Experts of a small language model.
Size: 12 layers, width 192, vocabulary 16384, 34.1M parameters.
Experts: 80 experts in each of 8 layers, 64 SwiGLU neurons an expert, 2 picks a token, a softmax router, a shared expert of 128 neurons.
Training: a variant of Adam for the experts, 317M tokens, 5206 steps.
Below are experts of layer 8 (counted from 0) of a mixture-of-experts language model. Rows are named router (the router's row for the expert), down (a neuron's output weights, with its number) and show model dimensions 0-191. Each number is 128 + 32 x the weight over its row's rms, rounded and kept within 0 to 255. Numbers have three digits each.
After each expert's rows: a language model's description of what the expert responds to; "comes before" lists some tokens at least twice as common just after its tokens as in all text. This comes from a sample of Wikipedia text that the model never trained on. Tokens count by the router's weight.

# expert 50
router:140113157110154107156044123120122080149096055167124088100085120079149159119158110163159077145124141157097114135128133144135149101188083095147133113108107178152111150148100168093147109157169145170113105156111114102118116148133180110122135135066139085091149144158161101176135105137080114162114169155072124120164153110129101079126119107144134139133135168110183192125122126177084150134196161143105091080124122133124182170164128107095130092158087120120122101141073100150156117073114154137081156165123124115184184124186120117195216094092177098176123067151080184142140114173179179178
down0:134170134056133167159138159133088115163141188131137138152137127138171072113123059119174156116159150146079112097117103181062084161165107079132072111131179143168116134156188146162172128080136144081124139099135103061187141138166129100174100057139158123125126088202203124129142097157134119147136150084145111067115075136124109130105104111106141158148107219102177137079109142166104155109203151113133123183130177116187127151145125141127115102155088111091068131101167132109117153111087097168101104083139103134147127165152143069099056117142165141114091111136118150142115122164135094130
It responds to: Measurement numbers. Leading digits and spaces in heights, ages, coordinates, and table statistics, e.g. Height: 1.74 m, age 40, °N.
comes before: "5", "9", "6", "8", "4", "7"

# expert 46
router:136127114109171112154127053185094057158086177165147080111144122122192099126148112186146141079123132165060071139107129088107134125125117128117096120125154169129150091159138152165157078171150068198119106166126089120183176087163093118109147117103118142068127180160154177161099078074148100133093158104140134126096119194192111095107129075095084107128154160109189163128129139096142146125182100096095101099150159115178074126095129122112113045107168149137154120096133126175109120111160097085127118150123150098188198104185152121125138138120139139122109078110131104151148177135118135175
down0:161109135062122121155127141151119058163062133184198063097118106167147134064160161128165091115132154132108119096135121101154152129119090080086152104105139158165164102143141188145124145065085143146130123112131126110215110088139097164074139130122104143165190164121119054162087095073108124143117142176142128090130145126165118187143163132107152160088120117120154139113151146112179100112160132089114109166150150167155126121116088127131118154110081144164184123122150083166100147130111172143116082096178100151124196140156102102130103117187107165198171101155075125195183105188157104164
It responds to: Space before numbers. Lone space tokens before numerals in chart and tournament names, such as Hot 100, Top 40, Round of 16, plus brand names like ESPN, Nintendo.
comes before: "1", "2", "0", "3", "4", "5"

# expert 31
router:089177136116132150123131129082104138122075170184092130115114090161102079092074099071108133094164189129168142087102130150162171175142109170086141154133141138124188137104118178108177130092129131113160128113132124090201123090096110173085164146097074127100185162078076173101088155086162076098162139140135160091106163176127174162106104092152090146091151140151105121137101119108164134173167122082123104180112180110096125125097085122124156175092113133186180110136161109167082149148100116139173091139148077137167074116100182145144108158182084140090174136157152091160089136129180093116
down0:111126183170117088132134138090102161177075123139109118138132128118121089156152091089109061140114174130155119106124175141154104086196134082126187138131116148129155071145149160120133124141077157151163147113125089123096133141132097113138150117156117142151110063162071149127151139111088177068095072085171133057110175106157155225134084099118117123118107149095098136184201134078138136137130111125079132157091162148164087115144127077145114115119128121140175118085130178146097109146069160121143121098146141144123104063146200127161143125147156106087049096145099117119034140130209108163
It responds to: Creative work nouns. Nouns naming media works, such as album, film, single, song, episode, season, usually after the, a, first or a possessive.
comes before: " of", ",", " in", " was", ".", ".\n\n"

# expert 16
router:135078116187106133124106150089106151114123137170120157095162095102079111124088138131086085155186169097142104100122119176090143096156143118116178131146110118142144114120103062170093173068095073099184066088088109174103076154140093153164147166091131151138104155127173110091099127165095153138172139126142120160144112064157077165100130163094135092154180090178108160186120176132119128146117140118107086124162192107143202136119136100186116133174047073109128163086133123159155150106066136141152152141057152094143085122156098187128094126122161115122142145129195094130154081119149161104
down4:090110100134138092158143122159230180132144159162101153114130092177110125082086117189094124143085127171148181168153081155133102130099114198125117085096129100105147163078053085178118146142128128124066084102125121172137094146159104152103081095119109108119147186124116112164159118117112103098150057096079173147120220183111075112142103106131088122105132149082122112138150125057119117113125148137125109148107129106047125124159105155118115129157126105097107083186144174094108066082104131152095157122186074137119129116121103146106174092081190116154134163086129078141107104136125094121
It responds to: Copula and passive verbs. Forms of be and similar main or auxiliary verbs after a subject, often before passive participles, such as was established, is able, has been, became.
comes before: " a", " to", " not", " the", " in", " also"

# expert 10
router:161173076114123175164041212151067052183143105063095086105128078150160170102139142178166110115105131155105121130139138092105137088130124062161143094098142125148113096164142173098182121103072157093141107136177141160159081143149113127142083119154105124099083116108143137201113109107146091142143118140109190123107129178199131093155174095122145143135075134104129189099096138134151114154165131095114142093146091106137148154106108142136187080141135114088110111132095146075122114146137162105180106130135180133160140168178129111143078086151168153137091081097146183140138107194113107177
down4:115104158148139120118142071084161123088112129136098028122159146095118151121069135081124122104130085185097111040152117185199087175086150138084056120134116108095107125083069109087110102117129148149147148102093129138101088106139092106150153165100153126141212154169087125069164145120121162066143126194086102092078110050107135200127129145134113093123105152106105093154171142115125121165141124145157097113129204158164153125109086133131105116130104130175135141150182142170133116122091114121125158130084073145091171090073106099131117149139087112172166115112132080129165094135147135093
It responds to: Digits in tables, dates. Single digit tokens beginning table cells or inside years and scores, such as a row number after a pipe, 20|1|4, 19|4|9.
comes before: "8", "9", "7", "6", "4", "5"

# expert 23
router:172129089115207107157007130126130161088089109136176109143148109127153120153143132182161071192095153125131130094137052154105151074100087078149156138074177155101111078167099114107144124159168149153121154166137172158107158131145109154109150094154095142109098188101160111118125151168095097166134142139163080143081149173171159138082135147165134131148120118152150093106182111086164127172114094170092164093146088108139119145087139093115115073160099154116119143160109157120141169107116171135132122123068180104165196162185156101170174103101176161174146094144142156130136079156135145113
down0:118123123145157157086135089137166109145129163107137110100160138055182091079132160125133107114099139103089159153093170111113116187125112087079149214185068117092138110133202099133197130129127094110168137131083165161145163054149150102139133156108153173145098108169103172137167215101150091148124152019143155114082106090101094134139162088111167130164157125137180108155122128082153081113147151120130127122089137143149133032120158110130131111052139104115134128116165157089154173101143134193126178088135137152156139099141108147131172087128079130162130142138117148099109087128151081129
It responds to: Digits in numbers. Single digits inside figures, especially after a decimal point, in percentages, census data, vote tables and statistics, e.g. 9.3%, .273.
comes before: "%", "0", ".", "5", "7", "6"